config.toml
num_hidden_layers = 12
hidden_size = 320
n_experts = 16
experts_per_token = 3
d_expert = 96
d_shared_expert = 0
hidden_act = "geglu"
moe_layers = [0, 1, 2, 3, 4, 5, 6, 7, 8, 9, 10, 11]
router_score = "sigmoid"
normalize_top_k = true
routed_scale = 1.73
balance_loss = 0.00591
balance_bias = false
init_std_router = 0.00701
lr_router = 0.000781
num_attention_heads = 5
num_key_value_heads = 5
head_dim = 64
vocab_size = 8192
norm = "rmsnorm"
norm_place = "peri"
norm_eps = 1e-05
positions = "rope"
rope_theta = 2190.0
rope_fraction = 1.0
qk_norm = false
attn_scale = 0.125
tie_word_embeddings = false
parallel_block = false
extras = ["capped logits"]
init = "uniform"
init_std_qkv = 0.0358
init_std_o = 0.00731
init_std_up = 0.0358
init_std_down = 0.00422
optimizer = "muon_variant"
learning_rate = 0.0108
beta1 = 0.95
weight_decay = 0.017
lr_head = 0.00593
warmup_steps = 200
schedule = "wsd"
decay_fraction = 0.478
decay_shape = "pow"
final_lr_fraction = 0.0
batch_tokens = [131072, 262144, 524288]
max_seq_len = 384
doc_mask = true
train_tokens = 713900000
max_steps = 2437
dataset = "wikipedia_en"
Below are experts of layer 3 (counted from 0) of a mixture-of-experts language model. Rows are named router (the router's row for the expert), gate (a neuron's input weights, with its number), up (a neuron's input weights, with its number) and show model dimensions 0-79. Each number is 500 + 50 x the weight over its row's rms, rounded and kept within 0 to 999. Numbers have three digits each.
Before each expert's rows: "gets" lists some tokens that make up at least twice as much of what it gets as of all text. This comes from a sample of Wikipedia text that the model never trained on. Tokens count by the router's weight.

# expert 8
gets: " the", " in", " to", " a", " of", " as"
router:547576532533449492540421493475478546602480575424641626601431454525401439594440451605466599586579510496554529374428508459503503527509447602516471539407454489571431596522574514491561518516494540523465482445504441557470509498558535514549523561
gate0:523507555520553486462434443556529496424523536598565558447435487473514516476508570515491575592505511530507445553559565449566490541455416562498519523567536551428426490492462446456565578552541509530441500458478472422525480542473563422497468495
up0:527546568524432466511535542459458489576524455428566510495512431479388517399491544619523452485444520572532562433547506534524547511447572449556417517548527543546510462493399399557525512524488481447555449406568566455422491538586561515459486563
gate1:473608517523577436479438604595452521405513425464441518453454464511538508581522441511499481577586553601515519466572469552483505503421417592473459521566518525563565466388445502472458564546450553472529560499444545511478478498537531531604545497
up1:560503487648442475573560588592491490547462528585472541461485525514531435507448539486534435519451476502477495524481447484469532497504499448488451445438437543577538439592478555500402466486519526505545557572440587564596463543396561520486506481
gate2:550460546461423503403437471463488530524563476472536468539443564524566521559490474504557506498572443481538549458521500446521555547521537430561352612572495423522422618530473484489548474506565556482385528455445494535510505537470489527435462572
up2:572444522511489485520449457481504635511476589507437601554490505568517478521527365559431479508593466442428609498506494524535513554492556468470485542569441407519498580379549541503518545387470562526582546563469433581480466431423478567507487571
gate3:532509438527508602517518469448537477465580368516566498532461459437456522472471501533517618524516549534580411473519582537489487471435533563382451519514610506535474509520433462526556416538569545469462532431521573549483492491482526463570537482
up3:451479432561504505515538478478483433470544605506508509517504407518459483474578542560574516413467470507495493522500466581341534524460448449576521487547511603429473442505498341486487505512504496556508506549504532584584510433502442590446589549
gate4:464431547477524487445455483516472470422457521553510450514444619583518553533509473534547486487531448530416498515438511469444448495431499533513486443473460497584582568461511459502439508588495487512448536533516437501515512562500571466549493450
up4:486465516504571431494483584513450568496483491556473478502465581553547554514548509504566458406515470555543468524499410471588459507466479571441615481436491539479566477470528412544564447581514501470531516473512440456511477465532506432523496547
gate5:506446484461489564444557490451588521423519512415553637412456543565530523555556511512527504567616560507515531565463492432453489469460430454515445544579397515458427476481471493490628535514394478397472533427555447431566479513517547439497464550
up5:473512571490576577462450494560497576477512517515497509446487480520563523502486578471520533565528450451395443486479504553502549524625493530598607468463446414442497400463428452455525537515553461486474646581547530466457534540435622500507530532
gate6:454529445493501504453518596541532463472567436501522485460533558512560509492530432433543464506542532438629514520464554462548542395463500516603484352493439531590461432434531511482476486481525500529465479440657481500536480431513498634486504518
up6:461495439473514374428521530447499503487401517458468445512561440562487471562472526450577519550546484539609551440521503483468514429551545512518515463522504485515538484452504525378499542420496536544443479446483346531504439446540437543506443480
gate7:437560483502516454472461504486508448447487495565620519572579477535558517614515434444480495474529571564519601517533491561559538509532543480474591558344399528549485520509468439500527520467551549567477594515492519471511553502460518463409495497
up7:481554450541558463463533506440478551468496492513486432489504534533484474452486513505543504473485418595434610510506500516563596518479518473447585512467512534532493563502511446460503487455543567499505478506478451550532480499596457486471490498
gate8:543393529438541440538538481507544540462574523564489519506427539488473542539401552539585515406481478559467515554444515549499447563530425495496564558493492606519467567424529478441451476347469500513465467418454506584481503574429511547527448436
up8:388472493532595429513529590510465498392466431506467476478526649510504490549554400539512462469432471503522523501396516508504514493489506532498478410397572501570529551512514526548531483430554416452553549530556480533453600609462586576551571479
gate9:480588468489570419578451436488539581509476465491571455535502424491402558512496484502515528537566494523534503569617572442375541452556547530484438564461527520525543477485384398534512575543426543526520491493516446441488511492542549420553531509
up9:433499461535479448532626462488559556437566453395445442527552507406506458491473506567438427493440447561592505538593474451577526560573539571517475462534498567431478472437457580560483482584571516522574553497510484529491490484459475487527551538
gate10:638544429476528469372566511542510558476601433621417504569509592475457438503541475508493532591504593491525521464495470496487580432486514422445453457580438505501509521602538499437486538482470438561557569513481453547485529460522504402374451410
up10:469503430438468529471548383476531472473450500502534529501446474617492531516518519488498541488492448456428542498502471614540513382405548446569551558528554487515526564499526473527523473543513571467465478482460500479525465545441550487452556502
gate11:492543439533518455431433483497506568511480521501562398425486546531415540483475462490471559433621567501449455460454526520433433500533535544590575543496572500531434562492468391458475542509473491509525539480587504470518528485545567357569522469
up11:478483488537550521535467477433517534457462517458528410528438484442429494523497651474538388558498518503491532607483455527509483439551494521439437493573440552519503526494544488502434484494439569557516535464449554594568482488415437504485460516
gate12:507485430489559561525531506462455449530487537455548440536553421491465443486462403561544472472500474412466464427467532544547513559463518521572539502479456524514596479490476549416519433591496508470436462461502513469472445470485525479564514585
up12:445516490410552498571461547495529503528483484465452464486608441515432525519536547535532461499424459428498444559419473495509581471399388507513481529485530476536475559525467494463399561484369382482427465535473526490490506483515455408479480433
gate13:525488425535488448553411470505527514542575480595490545487462507483509545455469444546478473476479569571521583479631412541534587580550557494428442486430477564556451530535441480461567378542416522456488477481482604499469498565474455492467548536
up13:546578420475499584539563532557504508382511458511490580531525457519514446572483554543521499556505372606544522496493510580557484431564495554567512540533579560515497434585453440522511458560541540566504525519546520543444498502553448416548550487
gate14:484512516526539504509572545401567520511529494537498538496473431437479450510492497470489522539513486493411521551477470520483492476521499497488558522542393502468504509536452368461526511485359421542464495554536481473505498522496577483496490460
up14:473513394486538595492548442600489477539540549543512516392487597542500539510555461510536511503539422515521483559394444516600459510443461440508547448440484436502557561482392479454547493522446506502461568517547482596453459469512549583507494515
gate15:460453495500542542524469497507458464512496549528449448475379441468554514494562486559522503455535569557546610509519511455544572439479434431441525514479470473478471445502488524492475471426520485424512420459480532537479474453532473485566475484
up15:586549403495534549517575542573511417530538503530502405492556533514525500473500424500458487435465443531562469466373554510435569527490484510486543508517495475471536486428514581432487428567495571521492513482453507471514564440502409507511382541
gate16:521516508376545522446589475573569463513491520529508536509465515460503514511522510455565516498609487424452586446566562573492554552545418430614482497464480506542470528497467480440478466568302536622442530497478512558533532549549456460544518562
up16:546453551455481451490475619600518471422573491575479556423537478523491535526372452492507554537546563467440504479440524560462532446475552505572489471509442522569474465499495520446575524519513598484530604527552519456448548529472512633457362496
gate17:445531564383543536567530455499604499467540571438521438506408474473411539508546495488505430506511553502463541627479521501515557555524506498472471530555568504506515587639488474459559530493431499483486432419430537462500508559561464503508496484
up17:518491488447530474516475488512485449435482346484550473680531582521417462450512474476400549557539524512486426446527499449518525451472476575524382522557514545468541500468618423513534542577598443512550524475396493464511484536497526538579488544
gate18:482559489576454517441408498474495411518456528431554446487448514501503578500458481513485519516378425542529448488567531457425519523587533470481441543488479558573585441575410499475512459495459477555570497455499504455633530461523588429560391489
up18:550508323476453464490426573460546532548476473612464590522438499528479429532473440486497496515481493464522490531464460573504386469485459527539485476530494542453474499507564483563461508462499445477536521509453535550443426462517604585572476455
gate19:385554533422487483458498438524447518448417451538549423504452526478477420575428565458471551536488522540477510471435519561390523484552519514481526439488458546578469513499453501460577579522519542559520562489629485406566478473503567467524402554
up19:481442494427506459521412489447536539525417568547450545475467497507432582494496517457563527455529594600498490513461482448526482493493504516604403482552498559564485478529525592512426506488476455487474564566452539516476490423521508475508578496
gate20:590486509617411428543614451568505510568439488559444498440404485451411504562495504450513446462560450464423444483566527504441496546538550444602467574500476587509450480498440459480514488402461556541504484430489558605486569480509590556543491540
up20:541486428517562504477467409529533469472518464508499510509448533573457474512531494486532403482493426496532509462604456549514380551440514568516413564567504441509460535541513453527510545476560471554513450509458586536510504506507581504392543506
gate21:498468574496459449543600487467623457513585509508510529506488603490494484512448471465515554593626536520502550548373460500437480493535466434534434481550491507516473560571435534513542492502429518523450544534560604528506506553474455391597499479
up21:473468466518449447588513602446514584510503506511423496559415521532446461533430559406436512523505490569532529496566508493534575567455508460513510477573485491529420546396594456502480573595466476545571495503501489531441510395578543466529483488
gate22:488418501482470516550536483550490549385535530515460533428467513468449568492576506589548496535531520473492436575462480465536468513482474543495503541403424471402480526490443482498568531433418487451481457521408431538520482476566550437512465518
up22:493468510452431478543490505403528541492471489483480418491369506499473468559473507490462455537538538448528442516537581544508537525400538435438478580526485472484465503519502478573505596510486431367540461517475501557397462496494562547489556540
gate23:511483561447545586545470503537582516477503485511476518473477450453512463552536491543504468448588518622538525524425481483474420548442510512457602469548436460375385525529531504516513489568573468499489537452460441540510475493537499571448543483
up23:453621504477406570495454370465622516524424540538535497512439430508497485497486558561552537553496546454572520552586509526485461509489340569521567421515498460488519531677494490557471552476443571525580480510534504455457468493576493449550473406
gate24:646547402560434479504493604516475539500577586547538580484475488572474443516485484497525457457540620427517504517511435434528469479567349482483521489507561520510539468526474448460530546483471441438481495542590452558542512487501473516533468447
up24:416479598484569512509481491504437396418601518420491497441549512462523586520507517490445481539533458461384535540503431481393507485516478618595424367463436601504469451505536522451361502474460535469451530514448507491565463529499414564525493438
gate25:549444394509548515485485551519428567541560509489616486585519462487485454534428445436440563555501589549412473443421533501573473432430526566573548383441469530500444468528371416518479580514546537431463507463558521522519511440599488485522496493
up25:455555496494516587554537498629504502530528559552589597446486485499502566553448500463441547432529494460445625583546514487562487484525537514544534477415379481440473447437471455499535503546494434427519552437462644465505558469534518577446543480

# expert 13
gets: " and", " the", " that", " The", "%", " or"
router:504497481464548422505437473450542536555495550474527478516364543561386522568463379584493453535517472547500510426473497524503502475508585532505496559411511508524503492437562472552419455551505491575540482528498427509461531482495535484499414616
gate0:564500422443431421456451521536540551454489573436542607450528587542454531528505385584520460549445453558513502520448554557456439486554530445383539430462529446533544420585524440574553516484438438505411385537477539467405448463531480450476445508
up0:502487539469478509510442469481454550444513503441535441502576472461554516526561633526555490524481521502387524489503491531460463566494439455541451522573553419452541589525445527403486525568545542387501545630474470515437537473533485432432543530
gate1:542479481471488523523547530472532553541442448550481446478434464567565508541462483428410521448563470483503576470460500544439435435443500419407438526545503529463550514592498509497506464504520391536567531508454489470536414369414481572557504537
up1:389518516439545475517596469548543510462498506548507570527492510476490438514505510459469502477515580529428478496529467490422507457517494551480517580511477413486496469504505550455515581569473571529459490585497413498537520473468455525551453455
gate2:495456609375484450438505534489518481463595555483472447583499496569405461553555495444577485398512573437519615484399500523505448456489588514495543505535522530522500547566505556524524432455461550548515447565475438485450583402492551460527503471
up2:498499426516505493528543463526470388573536510554504478466517515474443504485491536406509514498425546541433495539490500568580458541451473518503491601554454409553477522555553523447455541511482495495527441432478471591552458551450567553555468449
gate3:453474405458580481527535515462493534509544434513557432444464559596444438492526508634486463540457477524556488485560528503556559506489513539538476531499472568534411440390513492613505418409464565511523450528528407586504462510435516563487516494
up3:542485539479473427495562519560570459522506499462468480474441624484436515452519447517555497460568479477474595474499534525519465461560500521456432401440417621489547457496457437487488536506553549545500454419508398499513441467520527553474492560
gate4:557525490534451556397626455499457563439535481448468511508448521501475503462502412510496576471409408553515426422508606534514514528465518488587587500540505462513522512466614569466492539468540514533452631541551440620544514552478539511525470435
up4:413410472522541569512535559561553514433429482375469475498454518534477530487466435559486510607529470574545505497518507456476458455538495492499484616465483443419503440501469495384503527457606562555583545584550512557567489498474540426540487423
gate5:540465476497490541556504507551543498521551388570435510503556563494374453476500467525607539555418496547475513486506486536545585542594563446475488522555435516479489501414597510538525499637574518471394493478498470493488457503484460533500489495
up5:477511387530451518526564448548600479569480497459487488486506459490494467432531425519472439385432416448516501503414494582497579565397505480492455516432449438524538467515535519460473435490426511490486453452508532524579563400552496505570460598
gate6:457582501560587493423471479474472475406407560554521578498538521406446400513420482540500468531466452490504591429460547492510483512476602568490585571520515457617491521432530503540529489516490585482458554523480538575458517559517568439563519598
up6:571597488505485528499368549564442627586366532506504503491436505440463474492496484629465521550496515524466583468501534544534489583489491552458489565557529462475460514510536495552588403551490512587462534530491566475467496474484611525567613445
gate7:484468509447529401451422506474515541513453531439564442482470519522556528457581484556572438585469541524581535461517481530609570529542527468469549428417567549529457466590476482544552403508467491501479516422378561439476570461411586484399456548
up7:465500483531514527468610467469508559509489437462510484549379533525488495507465528456587473581519503568530509489424507498434555546479497511525474558552551506503427547406527368534483603455496404510583535556580447493462504471510589493449413480
gate8:579516498531445484552563509545480498491502547495514518476546439541487508490386515473506481514474457562507490552634633504524456469403439525531560465507580560558495514497556524475547504501528498488413490586474453516479472489533502492568540476
up8:492489499460484468508407531473501514565451463503499470422573575494437548502490545491582499473481571399531477582497431533548521511569517603496450465392446429477554548495507515448458467545456478529415443508480495450599475477490492477504501623
gate9:507549414429428498505461491505493552436392509524432515524519467565475525596535432515490588478559558524417561489471602562459470522470586478580480600474512531541570464474635537559461486596489553496491473497454482459487474469469512505520437460
up9:446523524423453458512517463608517491458538480431461520513428478486517576452588424452458384468497548451519405449512505553543472507497383451461535562506530541478463577481477512497495407533484474501550442483513470409523583540526502474535503493
gate10:450566354478438542531449505509505439589502595420549485572435534520520527515547471521523477502467519460482536467513494618408488522392508525506502414552503592436534526482489486562514523543546458615504486480491481434492456424528485500479574543
up10:533406453506466537478517475556519484472460425465512538366519529554545482473490534511532512429464468569536388501564546364515563514477505607469519507545587455517510536515512550549440575479440584521514554420447444615520490479491362528522558498
gate11:639462514547542418445570620494553440492515465535544485536568507511528485533466513482524401446552530552425459454478572515488464535433466559403469476509509552540507547507581478537460496462471464581547478544522402422583471541550459518500465439
up11:486445549509507451489502456471519538477508440425555512420469544525487526474570491412462452533508546520521460561504488582509593454470520464521495501514529480534438560463525519497611551527528383579514540485543449504425503614470571512539552403
gate12:555519522475612468521503486448385476572391476422599420534478511515484461459518418425499430516402475559470437460543552605633487500512524488548449542568559506453568545422520452427468553475438474501490543540564526538454422544455568509489534452
up12:469579520432502601458421571478515525381589492553479580557443555520520567516562455485514572548552516476464491502426563485431511409465579567608471468458571477546540433498546542545424573523512491563433507513597491527543499518541559513430460573
gate13:475523422540474502423525444460502541540486484468614503527605638509442639464463421485516549535428496507555453483406530552527532467476460393475502519504528450486541486569523498451475467549496446444581560453489588481598524469503525571531452613
up13:509498509488460526504483485489461575552560564525475482513446555420471492420495493519460426530511521510478513484474495408464502539517502554474539477539561453452444544596430532457484523448428531561515533554413497584495510540439474394464469436
gate14:461512518469512609519447517507560605441542524566482503508469551630498535497504572532427523542499522438439618428562615566531491455595475579563588470574518374491460394475507537574531510515518473481470473335463497501505525451494554480535456475
up14:493510509617461562473497462477526525605561436549530516500592409501439456528514509516575510487438496496480459525473437523507613517507452490502513554507506515499416611425550473451511486439584559476551461630527438496541529551448545491440532514
gate15:455508486396547602467601549561511458472482513528407465516505515485558497468481515457430496468509512470473536529483525480576553432469439472497510452552469486563472540478538483610512487564514448623545452533486555524493581503599479523592472459
up15:489464470546430420424484393429419462449512536521603474525519484496440526468565518468512570535440495511426538479403429455476488511511472506383491514529437538582528517555467510513544523403616614487610471572470499420567497496542552474479495454
gate16:517514408507577481563516438534612500490486532519539474540472545482520398504561528495474429509447398522490512547419508512486403521593513553608478433486587553532581566428550554513551540498478531570496498499555500517417478440494512462600519511
up16:482477535454488520549534423537532414512503513431551463492511535420532513554506558434538507549490497565434508507569442470522482538512495505474452471498493504506480428372413474463522600543580442533546422558507488545462494530518486343529489519
gate17:544525453452423576520487451417514472549513563538507464518539529458517476485427373493441479451454485499576547461550543540482488515514488405497442598503537420556542496518533529399480458508502449431550413514534563550492484539508575478474505439
up17:488416496460523564482432589551556476462471495602485534531557476471483484580532512388545455520506587536434502396490545623525532478506544522497523526487427480481460546510507552565418507385474419514425541535474445476526547491452599469447411564
gate18:476495512517507515494473505447494542482452590477566416584523586521566471532492481490468502461520535503491514441546547489465501451559594510540501528510620446500555513509506556484444475458480515493563461529519504446522424475460609397520397619
up18:456420543528534544524587603475520405602411412461422465501405457497559452486595450459459523585427482452543468471532535521504461498510471370584509479533507494438451560498512589565411434428487507559540448571533382516530509462461565503451507462
gate19:514417443503463501483478491530503410525537496513468479606513553540459535494491506501499513409545415530487523411414472585495442524478613560443562578475516485525567493461436471562517444509516509457530526451560524516407459476546467540460442577
up19:472479475515504492469461427525470496490464385528446450590537529475475512505532480519509539371433488550477566529481461507436458462568486584561492559523510505520579615449537555570614451439535422493528510478438446533453408468447546509502432508
gate20:461587522486474560560511498500540526472509509560562475517384438537419395503515508445485449448465556484535464461410494487457511504449522384468496579582395583530508473463512464610526467557491464584467478478494511488477486487511486628574506467
up20:384613403505472582618444432534487484567532539500506490542474495534396525523468474465434580533460501473430495466465480516437521598505456500574544548453448470540625541474453472434565446489532499542550465553504489515462433508518508461564542554
gate21:555479517451521515613578523497529484614517517526511507504450536513435467568538477447485526491434417487486535461579508439419521425521428425430451451479499515591573503389558434543497430464510502595538512560501561581401548489572502534519513552
up21:414519549554503499513561449483515543479630449522579497473426570379469487581469564485538453444487505542576460442430480501473395552385537518535461443483520581474434531537492474600446572516539553505548541474555433506541552546468446465516539470
gate22:380553554501470516489458465506434486530558471450459505467497526466516529468559425464444540555541595538424361497461469423438590449531463492520491368430447557464330496537544454501592472530556502539558514385479473545485488529451440522451466513
up22:478542492585537432520503472551479428428535504433508445468589543466451597480537505540494482552528589543493455451472414534506463528456480371598562541448481550534419447552488450509498571556381537430433543406518464567552566547410547440369466376
gate23:517485414485476549562410470436479530488441482455421530565560553432500603516505520520454477597581436508513463450489504533525571558522576562471529521518522544565474448571430504500454532520531356522463413463474552473566390458533548462500510461
up23:423427528464479522395393436502465437565424521460490403550524510536520489481521544474582445401565541585536437537599458505491530417460509504584542513483514427442544520521539546518494484552483475518465500499427461476430590536457630455480464413
gate24:519398520555458488468555563481533461505508503552507585534548449509488480555531464514504519461512432481551503569403410520550521425512476414569492567542371481532470419582496421582611434481569540539414506397469552526541538468442470523526546438
up24:472463438567453512469537503568446452476502466560463489442399494531485462539568562478590460439464487507469427476497502535474433525575519545579525498486589500544378510545434426516487467552482498476543488511437404453505530561478570473520447550
gate25:478477542552550458439575517383542391604445468515494506488494492477464481580490517484480490511457539513493500433533491524442574508525477497492464519488479555454484574471513430469555531480397491541446452620541502493490534538503505519468527542
up25:468439407537392482547512539532502534550370467476582569444482561437589462483566560533449490534573517484566521466474472496509417442533574489508535467420489431477463584509542528511532483493458510462464504534473438581536561447582496512478533586

# expert 5
gets: "\n", "==", "===", " first", " re", " =="
router:512462488510449484422587549480409421516529414521554514455571481484447455587409562539419480514495429442525547453535536450537479486452410460438513500496499474473434538424618545509488584525504443461475586484508442569535478503516515488519468542
gate0:506481415420506545465508402466542527433548422500522471438412507472509476482521475493462624512498507493458577422434482561521498485452435466572492618548581517468459549487614451528505391516536432491500514569539488520490461552573567507461504600
up0:563456473420483514488424495486456543458538451462503549488446570471487546463421494524475497497461545521421558420500489460514611429539469537525535439489557479519572601444582583496548472507517482447438537450436494483468439540486444495494499504
gate1:482416454479433476517521609499557476543452518463528605536474510502526571440544422584487516506482440547452516507524470431339497494438450515524531500507503503546480565479540534552511538530504476523460489485426393522474487473588490502506494539
up1:520544521481510482495493461467440542515514524481492522434524506487526408492449547604476485523438468408462480497460550497535437482522405442513460456568538518516456523539469501524471541488430439529405407502567508547475449481558477536449500560
gate2:571513486464483503511471490500374508469529500472524458538543541486485479487431434499468451520521483628400545527430529523560552591435500506475573485451520517519380540502478476534569513483600503575465467604526534530409587531471507447475427530
up2:449557417554601564488478456417644554503501519420477525482503568478501480540571570478567510533495484487480545426481534423473513467574519486537403526531560565554471568457500441483421480514464513531426508545489440529538554519458492523576409519
gate3:482465496483471505452527564422538457502545509470523482520555546444477425475519510548406477554443414460514545490397513450578553510436531436435568556553548554458452610480517401491558461482563446460434405508567495525534512504466570446493508492
up3:463468504430435500439495608547541530439559590586473432506395528483436553506556489500384482491542548499487561503512521559500477461459517495498529518482458488399462461486494472432525524458426495563511494510530594505472472449502492451498444398
gate4:437447500502424411449514450498518441523423492425396536471523446489508533426411481497500548536495504483481518447408495508540468437473437545463482442399549400533525418495487456543524575535487522519482502539482538492428505530547552496469520509
up4:508536502506550456484481456512527494469461429476547514541577492501527495496557472433495502460527515541505550480493462504497468460470464528526510562498417540446540520482453485539537472412544431534517472498534532552502494608468482462496470565
gate5:541484457494460494578411437594399497490448555512510423489465552558458538581467514478472474424493529583611564514506522532540465462441418506445510471597547472540464519540530370517490501511465571540463427521438489428433469536591528485514517574
up5:492526502488481481514480460498567471430591467541508598445432495527436477521520482525533547452495470472563595509465538603474476582563480459499392474473484522553488446455444533494468480542426521490463473495425513557540530514493595476482533540
gate6:468463526510533516538440579509483502483458514622486531529553554474447453455541434512539596427514558496529610405575509436487515482481485552476453525551518497464523425537490492527507514530522508443481527488638499479547542553455501541515451481
up6:490515568584452437451493481524526427596514547469613510453515484467552456452530495491586512443524570506535551502499473438510486486513580585489471541536425440510547366482540501544508545511517535433499510502561554579528511437566487443538472482
gate7:527534502521545569558493534481572535496506476449442482434475494512538484429559549484482464534546408572431476587516512471491587449456422487387474476488524470548523500391571530408415532568463540454466555561604520567519486557483496518454450559
up7:452424508563519478509504561495602400543484410522468464415516552496569456413490563568473496622459495520483518451483606413564485533626499471482512432450476589494532503476420521484577521448483522490547580513578480503532481451472509566554546506
gate8:499395536523564470501544528458409415523553472547504496606474469419474572557479526450486442498533487505464472457501552596480499464428579524546501601535429448515442455492539463531488498458504422448513532513491482563353539530495566418520462546
up8:434552449481549445513528544445474513443539495521514454525508608525455487511504425517496548457533464552465405509496549452507513663481545537569517581468434455434507467409566504547517526531559523511504500459459438485518403494508574534557409517
gate9:543510558484488516468480537578551554540494537524506481532568529419616508527508555469617476567550524476539495536549474628450507643524467506417447499494481529565475501399548463412526420563486607502483494458528526467512381491484553485470516479
up9:540487473558528511452539541478502514559492482483503468495545556515443452544437545407500400550547475521497394514512513564490516427378493558578510462564592482550496478480585517451419510527509526548498534558493516508527535507536427505432537472
gate10:514477494503520455495528645553527488536513441463493451418441540391496368465507500559526551477460514594475517475491500440512536517463468546550455504467459454448451533364516510455392622434501584447479522517563521562465425546512477552444459425
up10:529547537454514416414505423513442527534432468499614462556533443476411499491508500472511440512537461522547525545567483461418548566513641498514542503538468607543543547620478602547505500515495526560549537471483542461545500405437492418501542376
gate11:452461423502539508497649522553434514436443411514457511415535487538486445521487493501592577534439380447484518455459496569447427478479471499473510499464524435556496494527538511557496532497499530436462565504519441566586440491523500499527443500
up11:525620455452508432601431540520603542495483454462551473607457467434489447447473525414508490588480534577599485480508513498490498504537460596485453426458546547560463458585482540445487471504424463567567563512505516485532520420519491477501529485
gate12:531574465555454490546443527522585516452554465494533487478487482414508491506562546503383429577533456443475429444437508541527503450511519496468375487482568463539484523497522406517514449584530466566444491570473395614515524494478507644473486551
up12:437465525470596537451495520537510347464462624563506446572519410530562488550502504460557500566527519531430414470530517485526468541538482535487434555488459400546456512480484493595442562488463426536445476483541481588544558454490463587465392429
gate13:547468482395487503531533518464440425513507497479534508478530498521570398542450474535430492484455524428474525565412584602450506499498453449498548489470466543483547537435523498501489455480534397436489547522526476497388499482531459431567640619
up13:535532396473415472544493563477573432493459488503529578493609475435526418478494519545468518445549454492533582500416518602442487458495458475466560458472524462449616492482524445508525550498520416457481521495444523549468521527459588461570500529
gate14:507481541544461561545542506478450534537518513489539540495429462588423476525465540440548432391573500561484621511535465498514515487451542489551423480528494529572540473577547536499467475524546512556463510493412569554467618539558505456625448534
up14:505508638541518467502523477475551483561572451484479512436492478515417579510457472511535534487467522467473492553536514503454477478511466416532505417477463522520486465516595478520500510547473521545572463593599491496455483479525456512475437418
gate15:521457568410515496544488500545485449473465585504577463369398553534488503519505461589485518530509422554441477576469383446553538590411445546510533505504494551422488486515552509510543452512470464532620515516528435587495488454483471493554408398
up15:499459543434426458473518485410574509558626435538507487589542563547494479529477468504557435510453492519515512407488603509517538468500574538470497476543419548607486546519458479547536547584533530467522517472537595484589504523478503485481474599
gate16:516409526499474440490560486530413466493506545510566598555548478465478524522488574558456463521410525458561501471608483562429476442411572502502466423477540498572586524503595561420437510523532435546475460554459503517448522522547416522534641439
up16:586508479488493512540469570469560417518486494595578468478500507536569447471465481426547606441502535556456503505519463503490526425577495386502475520544436460505507458513454526476478477635486540473504519587507491534473517516507487567394384419
gate17:487448423523471498463447503557439570573511478578547491527526354514540600448456472480464422502421446441548618511429542450562466464516555440368518437542433526554488511452479471497428512507484462509547578594486434562515566457435471470549406492
up17:428482476468385407447506467451408553443548489579373499440502508418487574404437455588628501495515413524382535533512490445449492550510557533506509482552495417474615483515508405482462510517512468486522544519459464517512568556492544482415443504
gate18:446548543455522435464590431453542422495500424543527539536513504509582448533476452459554559553443490449552530480469538458440426546500533558482562494543469485499569494413498507508568569504436577512517486486494461517479455553564503463519478416
up18:508479510547444500420490462470477524520467542475480474439532452445487475499504475445607533448418501510591463564497495473538538453496521524442534500458537533503491516533538355534428445536548489514531440563434505574517537422554478577469516522
gate19:455513516472457509445427442537475511593505510639498455559512439505440425494390499495466605542464498363512504478504497396501504499468502464560432505534470526453459525512507404475480522545466489497480505494534557617526566445505477462464448504
up19:477466449461521505476452508529475475526452484496499588490516537486462458482453502516497469575536645397421444513439622523456521496557524566536446508501485533518592603505600483432443459477491435471533554546485575482506467512437445548515513506
gate20:544590532600454552534519490475486553567481651592509509492514490512414504529527463489419503505478527515458475557527439492561536479493475545543535579434539454493523494438478521574439523513527456499550501536470461475551497501513467571554457477
up20:461519441499526466533455438510552439526558487499513576529496511488439405503582454394449503498582492448533504496443448595430439476465555466446577501471567500500448546578540414475577508574476500465375495440428582430533549526401484499442443506
gate21:484453416478569483453560412469408571519514374524504418514504450508545551530420479503445518521513464513456567435501541435526524494487494451567433494477474452566552508488507482502478525530543503429507520434545531485443479439474437506503534500
up21:499530429488491495516507503461462528398495471527503600400497584490524487517428417525534499521534461451509521547423461603496530525506524567478554553496446518536539516437480518572535459411407558406474460368499600494507529406486532469521435527
gate22:506515476485488579437478537524494487515484542508609555511500518512403565575432487463442590483493491439525526434525593514607569525517609474471553460472519479481503472541531560535424548509563419615492515463470532498487472460512492472497532541
up22:568536503518549491463536584455533481527458382474527534476501499453502464518554498473517545527514461418502443490502486416490492524484508529469613473455581457474572525517579577575650476450610481502443580474404595459496449454518405533451618524
gate23:488403502569448463479488497492398468579488531504484456434542538567605436468554506633456432456504538493509448484531530583424529497506441505492500527382428497602399495483492502574542504587542568452444587527522484570444429462508523499438499575
up23:489574539544517568555597554537467461550515503516443519457482387516537635540564382404445417435526523492505495499566433465451481487449488551525497507540537444586429430483499538470581394403528490472532434422486545510458495475523437418527486534
gate24:525474492511486515437482453532578540460580409353547490505516515469552501505506551435487488526573554508461503537420501489496431495465488487436489419500503540536474571484522589453464473517554450466412549432512612457582463473508520445491573556
up24:595541546558476488494461489533429503476569475545436515464452471427550496583485447451465543525492555570413550548569493552464437444542524538541442516553463464506512506480529503427459499528518547499497581456445505449591498569466553404516490497
gate25:547488486409525523442536595646381580489508552533503468567536536573485436436473520413519482500560542471541553578546524528572463473460456574434528469503446480540481528480498518456561502366534508481461476482521401539538447515451499599459501523
up25:510565545564521531416466563540499484503480526478529488506430503387540512555539502508473502537485479494526564508482497450474536514596554551542479507443433524437546479465511520552482527505523449416482577447400505446576490494533380487477431544